python train.py --experts_per_token=6 --routed_scale=1.0 --n_kv_head=4 --head_dim=128 --attn_scale=0.0884 --init="uniform" --init_std_qkv=0.0217 --final_lr_fraction=0.1
Below are experts of layer 8 (counted from 0) of a mixture-of-experts language model. Rows are named router (the router's row for the expert) and show model dimensions 256-383. Each number is 500 + 25 x the weight over its row's rms, rounded and kept within 0 to 999. Numbers have three digits each.
After each expert's rows: "mostly gets" lists some tokens that are sent to it at least half of the time. This comes from a sample of Wikipedia text that the model never trained on.

# expert 47
router:496494508501488530482468489531504478513511515542498511470473521531490558498505493483507512459527524486496516529529505504496494471470458496507482476518518493506479518551498498466565504494519509556511493523529537495508537503453489516487499485503474469444521491515515517462488492519508506491471485516507525488545502467512500496514506540462493502507531519529510441473540485507470522511547
mostly gets: " Socorro", "Angel", " Justice", "ford", "ington", "ton"

# expert 35
router:499504495511485516527520504480487498522425472522504515494484518499483534471464451524487485499545518529549495503481492491482510454480519525508514469494502478555512464474473507507469524515477510521491491466485570469504477534510515513489465541522556476516509486478499495487493478519482523502477512475538510502470535511529511502531556515518500473463488503489507498505492492506520481485465
mostly gets: " and", " or", " &", " but", " et", " well"

# expert 9
router:511481459471508478509506458542523492512538478497485477499513458502499527506458490539533506530467450495466485491533502494476500493480549511511515534494491493497456474472472523470533439483529555492515490485501554461450471513523469498482494507478536475458499461502495493502523529547446520534501551500481503503489531506500506499516496512502527527461506493536514505499530485468569521491518
mostly gets: " JPL", " FW", " Ar", "m", "Scientific", "Early"

# expert 23
router:492558503522539460493538477494438528513479529517460518477493472519535474500438521545474489505483497517464522483474447508460536478547487531470469442490479483497496477480535501520479495505473471482496475536489468519477501534508445510527505478512546485464525484496510523540494500494492494493471527566486469483526511514511510481509523486464539515471529508498523555472511479522502507522477
mostly gets: "=", " T", " However", " d", " .", " ±%"

# expert 59
router:529497484490495485494508479532512481548512551547536505566518498508534503479525488483528541466481520495489457530505482451459497491476503517415469476493511552517524482505489502492480477519486500479467484546492468475479498444435484509504531507483540487515545510536487516510459520489519523524513503539502505538498502553528500540491515511504466476534536524501488506511464449448469500482549
mostly gets: "==", " Census", " billion", "===", " ==", " in"

# expert 3
router:474531532505505527495496506454469486466479499501479471506499523512461456493524496490486509480445544509492513519454515480512499511525459525524488504489461472495493546522470501491502539511480466520511476577522523557509504480494442510476522508480475453500468506469510494482530519518477494493498524546511455500509539471502478463477507486453490501503503509533493535481501480553486478520503
mostly gets: " JPL", " Coordinates", " Genus", " Binomial", " located", " Succeeded"

# expert 62
router:463493549499467521510524463500495492533513486518454464503507490520510524518505525507475544487501507480512514519506546505486497482524539508511510533513487484510490485508493510474500517488457514489514527538525453527522547532504523526493446507512465450475524475551493518519489513502480507531526510529527474476470476516499511495481492488514527473497533510498520519519490484539575527480505
mostly gets: "inia", "sch", " Con", " round", "ș", " Census"

# expert 50
router:485489484515500509482526473439479491502487528515545496540527486506489488524510495458488528512510498521483522526463500464501446474519471487465509514537535507491509521520521502473508506476490492470479477495460516451524463465496495528508498463523475462459513480441486469518513494487523514475490491545515460486498513515529505512517540492476483466523509514496515460529547502490484524504510
mostly gets: " million", "inia", " billion", " Census", " vote", " reported"

# expert 16
router:523468500496520495480500508492481504477530462551571486527472562510450537530533515488524502491521473513488490470500473474523451474508525486505475489519542517499505517496517486487503513511494524505535524465517489488467490479504542442490508467512498490510518473553510520501477514506497513487473466538502509473496425550532531491497508537493514460534497502520518503542494510498507496543499
mostly gets: "\",", "),", ",\"", " before", ",", "\")"

# expert 12
router:538476506534532504493488526516508477537476487484454468454506471506495507538496500526474471473481466488531479511464506496465489485523504498467487492528527512482496441479473522480502509510534508494468486463510500492465435506501541502477506484529503538488508484559492519510460455526466488494489509483559532514487520476504529540486484508485536520511517486471477474478493484500481518524525
mostly gets: " Website", "History", "Area", " Animalia", " June", " Despite"

# expert 27
router:520458489497478507491495515523496497486480540497524494510522467473464538517495512508529484465524498467495474523504471458492475479534493511503481473520519574525513498480476480495499476478496483515496507472472507508506448539505541455514498509494498503481513499477484492535443473499522502480451499513532462468495471470531537519510458532513473481535478478511524526545503452477510531479505
mostly gets: "On", " before", " On", " a", " on", " each"

# expert 63
router:503570528523505505499521523540482492504514456519482489485508484476522488517463471486522492478512494448468520515483496455490532482462548503546477483489502473532478495466497529499485470484507514538480484464518471513484535540535524510476470520489508503490508480502533488487512421545505509496501519467527463486528522492525504510471499517509497521520525489493515550484492493451486490523494
mostly gets: " in", "In", " Wang", "\n", " told", " Chevrolet"

# expert 38
router:451498516447515490491537473483517517501484530528464496533492509508547508495513504507456499527536492472519461498502513496496484504467508487520494475459502501511455519497549519490536481495465519530566545421518491529510513528512488508514467516490515504459486530486473529565478470516477506507494503493472463484503497520492533532476490473495426495504496508513536520519506522458528530509469
mostly gets: " Socorro", " &", " Watch", "ington", "Angel", " Supreme"

# expert 55
router:536492486495483455500525481505522491520483505531468481464480460517525496497498555482518512514536490495492481497530458563503519496536516479541540452479510546487518497480513536518536495492475486524469455481543520535503474459489518487531473508485503499487532493495484479543501554485526539511526485525466481519538492527513515463504473541494513517519504536488511504522495509520493509499528
mostly gets: "In", " In", " in", " ==", " f", "\"."

# expert 52
router:521548490457488501499485527485455490485517556471485492505518486490512550507517492492529510506487501536514491526500499519531483511476482495523492471477507548509531505515510514488564500486509502515499468512550508512483488523486483503470484491489507502476518487497494466550526483523538505470546543494514474479456544498520507500488490526510488501516510502541496512476548489520531549522509
mostly gets: " in", " In", "In", "inia", "ucc", "sch"

# expert 46
router:506482456452447472470480474542493499475505522487534463534525527487505509463522513508508499546527516533472485481521509477469489500479549525460496488512534515489488492545475499510503501477481478507521479476447465473501522521512508466481519504500487485496513512475500534532498500486535539480487472536519512495494429546525494477500439544542461498498499500542535476509506484521534523486470
mostly gets: "bassadors", " Security", "ington", " Supreme", " National", " Tokyo"

# expert 21
router:464480517486464495501476494486475524522512526471467462540494489493472441521494490461458485499497483500491534499457528530553535507524481518522485471542470466452526517490496511477501508524486491490507544529515503518520485500514455498471457525520487465519522494451530509525517533496534518466519489478503471480469519528502485502495481470499457491442492515479484558503506507505513482500487
mostly gets: " a", " an", " one", " each", " another", " every"

# expert 24
router:497493525524490486482549525503467503520506536528490492488494489513458511483503526480508537517477511480462524522532527478523496492481461457522530513483556549470479459494500515514532535496476516459503484473498511526504527514491532532531490510502499476537494510500475475486517468478484523508562499514488505476545499475516525484495516510547445465540555542530486484508515479506502510487517
mostly gets: " come", " ship", " CHN", " before", " last", " TKO"

# expert 57
router:498465497471489527517494530467512480513540534475560475473480477480531479489508509515477496483489496477498459510469534491488496520493491517483456513543488512481472517484485493484506515514495481473524541467464543522492511482465520478543481490539531594487469490552494541470499501503493471523496526463505522486471524528474491512546511495505517468519476502492527490464470456532471477526518
mostly gets: "\n", "===", " ==", " ===", "====", "=="

# expert 36
router:469481505499518479524530492521462518534494513507501500474495470480479537519530469467537504520463495509487479491532512504500542491540497471538466528491500484522524541478530493474473496467466476478493521493533482546483491484455532535503510504518495515502471537475505546503524470510528523466480513456483484503494483521527540507518452478498533477506502515509510520534540449540509487470482
mostly gets: " made", " would", " was", " making", " had", " make"

# expert 60
router:520515494521488533479538463511509500460491516542450502517469527533518499495530495498502503470447456518513528493521524467475503487475502552500483499509486494529534514494458495486483538494479491488497491530505531515513481524526495555518532518502525491532460513517489515489540519484494515474485502502474486533508497486527511538529509447491487518519499488481486560478501498530460479478546
mostly gets: " million", "ucc", " f", " billion", " believed", " sq"

# expert 25
router:448475520480479535505503471542449501494486470506490526484521499504541539531509486524524497526504520483513533537461523515486531496536490514498485528519513468529526509514536513463542487511478515571502532469512492509531488553500498461501471548491514486521464501461551470549484482521457527517485500499548458475545442546495512549493487517450520473487500526515531498487490489517520503507504
mostly gets: ",\"", "\")", "om", " Episode", " Oxford", " CHN"

# expert 20
router:505521567519488517499486482539454507522502464516529521483479538522508500475509511477551507456499509527476550520540518478535452497492501483532501491503463471510539517468535534492529502496482474506484502523503506524507512530504514536464517503479479499471554483489468494456520491484498518510516487517539509522517510468521501511549494488543441521504490511519530489477501486491504539524510
mostly gets: "\")", "]", "})", " TKO", "\"", " CHN"

# expert 37
router:534520484494483483512509452502503448514488484508516472534474460476507445504426529469505506484511546499507518528475552503503459474498479437507444473522472511501509529524519475494471488512465494497477492534503527486562435476528486515514504509487515535514517493515466486514519540481531500471495510522553494522456512509519496478509548502508534539565504495449547541512506477491527532514495
mostly gets: " (", " (\"", " (−", " [", " performed", " (#"

# expert 26
router:487500450517524525470528512483500502451454514521466490531490524508498514508486537511514526511525503519469556513471507454469456500529522484492477493491494469518529539505472493495498535515495477472474529511508486455501496491559463487479467438484517498460473480506441512465469490526460496488485501538496534535527482518496506496473487527506458522519539523530520521537504493538511504519538
mostly gets: "\",", ",\"", "On", "=", "),", ","

# expert 42
router:527512492540508519474490517455481471457477516536449502519532484524473488508488508465509519468479491453480511531537498483481506494483519519506548500469469501484489511501502526457503503518501494471509483560482490486479491474528469480470494491523511468501498495504452526489472541501448473503537516532510517529531501486503467501510489477535520519500512529512511508510501511508463516466549
mostly gets: "bassadors", " (\"", " (#", " Shin", " Pld", " far"

# expert 44
router:502492531476439485511510486513465472473511469520469505510491445485512497495486492531535482477465537477468515487492508495517521497483533479518495492507506534533513527459472529520505465501499501483491477461498506512521475523508489508498467487476488516466515491541467524544519483488485519499500492471516502496457472478480523533468531482522497464514497559508531518506490540482480509456516
mostly gets: " (−", " Socorro", " Tokyo", " Toronto", " Shin", " (#"

# expert 58
router:475455497498560487468505521519488521480490510542470513472510510456493510516507515475517516484483448509512510493477506473498492507509520498536506526528479445531475530473480503467510481491485488501516498548503525487513513499498496512481517503496516508507489495494532498466494517483479517529487477535549505549494511482469526482509514507491492480505506510558476513538522505500553517501514
mostly gets: " ==", " ===", "ucc", " f", " ch", " sq"

# expert 33
router:504495529529496497488553485473480510483537471495514514522491527500533502540469522494531452470462511497488500528492449498493534493527508451482551494529488482491538504460500495477493478510498487505487502494475468481509518467510509530490492489540497510499547456541497435469545546522520506497489486517460522516482489492507509556475551527454501484491453453491516533488519477521528472500502
mostly gets: " or", " than", " would", " had", " gave", " but"

# expert 1
router:506489527476491502510538453480498487516497498534501491513474473531503476504457510538489541459508481525482487518473530542529492496482522500511540492515478495519533499506484512510520482484477492497520465471499521460527511519504496463504496482479496483478523526528523482498463534515513548566498477501497505528498496523503524486527509509547474500489534509542470532542505529516521479497503
mostly gets: " Mount", " Port", " Fort", " Ar", " Ry", " Kil"

# expert 13
router:518493490511482474447484503493553518498502536492498476459504498493504493468511543460526447558523500496498459508498483487514508503514500483520468506498507506526479456504490485473497487465489483475500505470474520480505524449520545490530524544520506493549494484487490480506482516480525514465478514536536523513517471480514506485537540531500510506571504471521464539517496494519489498468486
mostly gets: " two", " three", " four", " five", " These", " six"

# expert 56
router:476463502512507471492478498489529485487476473455528467418487501547472518478510457555526485532529499510505490526525480467512490506543464497494507488547524515525487551544465507515486511501501493534529515468483439484510525505553515524464535481527490451507485493477492479469488504517489483519475525489503539479533527483512500498492525532456491508491476475491517515507515521496517497494485
mostly gets: " said", " ==", " stated", " believed", " ===", " million"

# expert 0
router:522505520532460517487524499485476527502505463499484501534473464501470514517526518483502528490514545507462469529506481527555441490474512476436507516516558501531480513538480531475517534506476484556544460482498512496496472535494464527496480477524508481515488515494468494493495493528520529534504466500508489452485483494495476503500487503482485507472503502510571430515487487532525534497459
mostly gets: " JPL", " Phylum", " Animalia", " Label", "idae", " coast"

# expert 49
router:486499475532497531475511460519510500513464521487496493564547514494482500448492512487472500506479485475528508462514508539480546504507500486512533554516477469493476519470544486495482491492511486503487483493570516536470528549536511459505469511473503482497473479474472473548507490514440491517455495523453499479470504532489532538529495481553531500488508494492458481480502501458483521493486
mostly gets: "ucc", " Daniel", " sq", " f", " ch", "chel"

# expert 31
router:476483468470500503472484521505534500476486486511522475513487456473506503463490516503489492482487528511528487512511474512480505490519522483484463543541462505545499513506502509493510547493494481462540515496551509526480501505478509509545486557513467509472490505526511534489534539513519501493494505452478517503465525465494514543523530554507558488497534485488504499450499488520506519480493
mostly gets: "\",", ",\"", " However", " .", ".,", "\")"

# expert 19
router:524500506500487486494441446493500462479510538492502468501526512526423541528513526473490425483512480462519490492508494447450523495484521561543556477489504488478458492488515497497489500487518514526512513472501519470486528473520523555550467494524506488463480491533485488456531455534513484506479501514525492509541503470518525530542499520491476537476490468495486499460493490476501510509509
mostly gets: " each", " Each", " you", " k", "ful", " another"

# expert 5
router:431501519512497535468478457464419508459493502513475501504537511517477484495496473506499524482517511510485510471503526480472488493502431501506457486487529495470484494543504493512468532510482481434487516562491521512518513487491496486508515527488514486545507490447507550484533511502480510504527517530533488537498493541489500524493499510520487477499523488499513499496527505503492494535481
mostly gets: " Coordinates", " JPL", " Phylum", " Genus", " Binomial", "Area"

# expert 34
router:447503455473474475492485440516517477486496490508479471500489536536542512493506516513528482475478482498501503480477500474464535521542503544520505488520463520512496472462490526470520515500492510539493490506509510496502490491525533496519472520540522501524485523477473488514465506511485519538500515509470458499459491476470457467478491488531550518521551499519506503487516541513514509483514
mostly gets: "-", " und", " p", " appeared", " appointed", "bassadors"

# expert 29
router:528501485507490511500485518485537473505524519522514502532480505520514462528504495475496486513486441494504498540534498476501497499459455480480475515511488484505464504472512513505514551512464504490478471543528472523481478506505478482487498525472563482449445496479474477449512508497530521468501468474479488496520498527501524482453498475508493493515499488522484509507513507504476487493507
mostly gets: " one", " each", " a", " an", "\",", " another"

# expert 8
router:524518509556501478497507519493476467479492496447537497514441510542488486514484518472553456520527493494498456492542462462460541504519469476514492480529466481497525504485535516502492462487475455478444495481478482487462520520489499496515507456543474500479486514436431467488535538502500531482490468489480493524489469496523494500484495516510468483470490525466499519497500466496505456490523
mostly gets: " Coordinates", " These", " According", "Scientific", " Born", " Phylum"

# expert 18
router:495503467478479502520500477490546532491508520525481451490475464524483472485511454496477486476504526503459425525473534543509484518470523526506525502498452507531506534497508532450477457484524476483512450497495534484514474496488467494463487499524516519543516498477511531520485508516489531522478515470493521564461525450495433485467492516509511499509476476484522476499510524480487470478531
mostly gets: " E", " D", " T", "B", " e", " C"

# expert 45
router:537530477473518533486534527437536526466522518530523455483537498529478508488491507523498478470474467513463490505473489486526464512546540492522511504461472461512516438522480512490495519462509497476507528453486514513495476494558514528535494506503479477546509485478509488494494506480501520511478509528510470508528510441485480472511503490523495487510535492501493491468511523537461533499522
mostly gets: "year", " And", "Angel", " Syrian", " (#", " Lincoln"

# expert 39
router:500486513526512508461546504480507473472465483464476520518543537504457463500518515452516453504492522532497481497490480454482476490525542532486508480529498486521533501479511498478471501456498468491512489494522518501488494451522492541490548469511530497528454444463519462489525444493476461504494491511474490499519475503474486528548497490475476556496503501538542454472528447531534504499497
mostly gets: " than", "bassadors", " made", " had", " well", " make"

# expert 32
router:449449453541500460505477509484517474533509469450535492512516517495451581523519519506488478482534479529539520528504500479496447479463465519517526513519488501532473533497510507514529523537536483541522506538516526484473516489493536510497482521524494471510514511478490479473492536537494512527487496541492506476492509548514505478503468513505503471494500496491478506479480509503520509493516
mostly gets: " or", " (", " (\"", " &", " Research", " change"

# expert 28
router:522502512512485513475536501477461485488487473502506500533539481507497464517530492464548481457476556489536475501511515499499505481531506503531505508467494521520514522490496506521478493485505521520499467518449495490513500537480484498465505497491500487521477525493504450471523500474505489517493504517507505477445513519522487472510506505483515507487457535499498495466503508500508499470500
mostly gets: "})", " ±%", " FRA", " species", " footballer", " CHN"

# expert 61
router:453507513539520480487467513493512494512509481438530490532505467500468497492490523457488470529529536505520510513530460517486526476540520464528508462518529532513440487513497505489495439483487518507500542463528492552471519500479503466509541468536487526464519484481496477459521551479501530470448540488519530508556522496531531525521477517476487534518457519485517532475500463497531532524541
mostly gets: " said", " stated", " in", "\".", " From", " believed"

# expert 2
router:463479493509531461493516476499460457507528513535524506508535502540549560516498549515503470490566540492491490537531470502527490472517528524535483477488500429515439499480494507476496522479494496550532531478519525517511498546525523560541483509540554517499450523561481503556531522528486524521489513473519472483480491491520504484462485511478508470503537513521504483472504529491480513547468
mostly gets: " Kn", " Fort", " New", " Colchester", " Big", " John"

# expert 17
router:505482507468483493491541462528536508545467516537485522524465500505508481485497547509511517451430479520481501480527495550472486501505543470486517506510503502498509511469478489467498468482488455498476495511494513455488472523509508546487527500503488519490499503480487461535501504530495492517478470515489440492462538465491497439503513496473570505495526487483484498519495508510477532451501
mostly gets: " FRA", " TKO", " Episode", " footballer", " attended", "On"

# expert 51
router:541497498493492489504513516495516494494471504511447500507491540534489539519507508522520454520466468519446520490516500513529518472522508538478515487471505455482538499483520507502474477517504481440483451494466472506512509517508519493492527515484491504528508486511498563493526492496483481454523471518455488518483498459516510519564503510513517480534475470457542504476471535492503496493532
mostly gets: " million", " In", "In", "|---|---|---|---|---|", " sq", " claimed"

# expert 54
router:535473509482485494499481496501483504462477478485524516524502483513485506512487533519508520524513524519507427491497499534542493505548497502508506539518525521494508509519479521496497513466527512502571475485538472493536568524518487497494487522531509505423479521454518470527477479506493531545504479480528528492492491511473505488492483519499463528510488506555492432492505494475465519515473
mostly gets: "inia", "ucc", " Daniel", "sch", " ch", " Con"

# expert 6
router:519496457464501495449530482503498498531475529477487510484535516483516500459525491488507459514490529541490491498529502485468467469503532488507523464522463459505500496439529495504519477510505505495479517494511457470525516463501510471521485512525512506507511519478503512476462528523505508464493480536455495474514493498559512469486490511455527506560459494531480562460511510515503479432533
mostly gets: " two", " three", " All", " four", " The", " These"

# expert 15
router:492520532520487508505450516488490510457506510484487485486482483502453504458470515519513516488491515508517504509471521526499515503524523482491471476462473554482486546453503512494521462487477477460474508493481517531499500537512509498483503511490498488469497483494489532546486452507505487529533493484501503492440524526478512499506503521538498524527457493497534497551508469500467510468499
mostly gets: " Coordinates", "Scientific", " According", " Binomial", " FW", "According"

# expert 43
router:487473499501487466506499537563510492503482522509531496510515488497534491490518507515532504526487524483529507506492535502513472483467538483515500548557511537514492505579493489489510490473513496492508513512480485479542527532460475473514491525457467493465517502480487488515502474490511532507506487539505481470499487551510504486538457507509492501497494507520485488520533503489534503509484
mostly gets: "bassadors", " Socorro", " Watch", " Security", " Affairs", " Supreme"

# expert 14
router:479519514495521484486526520502486481510518520494506483540520513525487504501511551481541487513462480503489495506485458486447540476464544515527513516534462509512468549528499507513500501492507507543476508447482531490532485522503541550560464502481532488454464505557535486509532491511504497525485467515469473490512475492494513537523527504516483528488494523522500534454521511458508536518499
mostly gets: " JPL", " FW", "Personal", " road", " disease", " his"

# expert 22
router:471464479466528503523474498499514505503465468457493499518506525509531479483536529493500504527561517513501448501510528459466512482506501487519542462478428480500484509497479533501450485511477482483458549501503496488515520462494532522520532494526513535502502508525513508444464530532495517544532503511457554490486494501538521509495512529538484517519502511527502533507501557544535478530529
mostly gets: "=", " called", " include", " an", " renamed", " named"

# expert 4
router:505470487528469505514521511535499514496506512549457462491473499512495532529533480490487540498549516488475499510516505545543497487542496544487489453503492496543525481501511499487495500500473480495584531542513453510500528527477522495466456527521471476496489485484503465536519485495504529492518541499490516531490507505494511470497482537489469544517518492499486499522522515456507529535535
mostly gets: " Fort", " Kn", " Siege", " Kil", " Ry", " Ol"

# expert 48
router:479497489479516496513495496519495529543541486523513453520495460472551491451491479476484512465501516482433520544514518483472473520483486485499507540485492507511510509543550482479489526525497492507525486506482516463522480477475560521489506494526516516522505485513484507438526491502485489541477502504540511467511529538500517464469508499483513533491531530531503469562520501516548521519533
mostly gets: "inia", "sch", "|---|---|---|---|---|", "ș", "etz", " Chevrolet"

# expert 40
router:505508510478500561493501494478503482533530542504461478507493477546509462533527486472449520486487535497460533535518502544504441487518492532523497504476515539513481517473550518499521533492496493503524467509503521483505471507555484532498486501502512510547438488488495470503493549532496480517472511513522481484497479492490482499517450521439499529434539528498481505538486500496489525529498
mostly gets: "bassadors", " Socorro", "Angel", " Pennsylvania", " Conservative", " et"

# expert 53
router:542535530526465494492481521484451500481478457434534527569523494522466474510519537491513462517474522481512478502469530477479539493518502484500481541519483476496512507485518543481474508465505500517509517501495482487509486522525464484424503480516510466502460485471532452490447481496514503515510484508526481442531515508489530479520500488504496520456488546536476493518523487523502493486450
mostly gets: " stated", "|---|---|---|---|---|", " sq", " round", " Daniel", " See"

# expert 11
router:479481469486501517501517484463485548535488494535472508472491532514490468513570468434507503475513498486444534527476486491513493497473437516510503481473477481537483537463538528454508540506489493510504472522511498543494514513505500550476505467527525482514503491469491479496520541491485506532488500499532504528468541471521496487460513495449463443531512510497461530484506467514494502472474
mostly gets: " three", " four", " two", " five", " six", " According"

# expert 7
router:497529538514497476495480497490496484521505528464529495550459511479526439509472479511503500476454492560510538502509470502472548503512470503457503498491462510510526506515473489502432495516476437478488492485539467510478514474516471462518495529508492498509517496526548481501492503476502501472505436513520502508463529480471514531519522507544485497477529537490500511530531523495489491508516
mostly gets: " Coordinates", " Website", " Born", "Scientific", " Phylum", " Genus"

# expert 30
router:504497504505516463536507494546508503519508504520479460521468496501491444466515541475474447565537507459522490499502495507544521495545513497474471484460514452500515514460490529498527501487472508481522526509524525526513542518531521545525487525541505511509485458479449506537526510521481513472457483474526563468486526476513503492495453498464553534549506493528490455516518521536470542526474
mostly gets: " T", " D", " d", " L", " Q", " E"

# expert 41
router:495464530495532482472487514532471482504507516465533475470468492492516500539515517505525505521538483509499462518504496519490521489556481510490463503477542501486480494487496492513452478508486469483507507522517470559491531526511538530483540469490485514505528497520528465500513514493496548458538510514495492484495524515484521516497505509463520500508498504481521496524500490475517482521499
mostly gets: " had", " making", " gave", " became", " make", " give"

# expert 10
router:480481497460478473538520512508483461509437480564531486498491505516502542507458509496528483474514476455533463532527486511546435488522487468533499475517493482527487501488518516489469462449529500511503479507466470515498467521529501527515474509535501494521495504482442511541496482474521494464532513501492505475508449476522525528461472487533510483502530509476512484507482536511495518491493
mostly gets: "idae", " coast", " Ry", " Siege", " windows", " Colchester"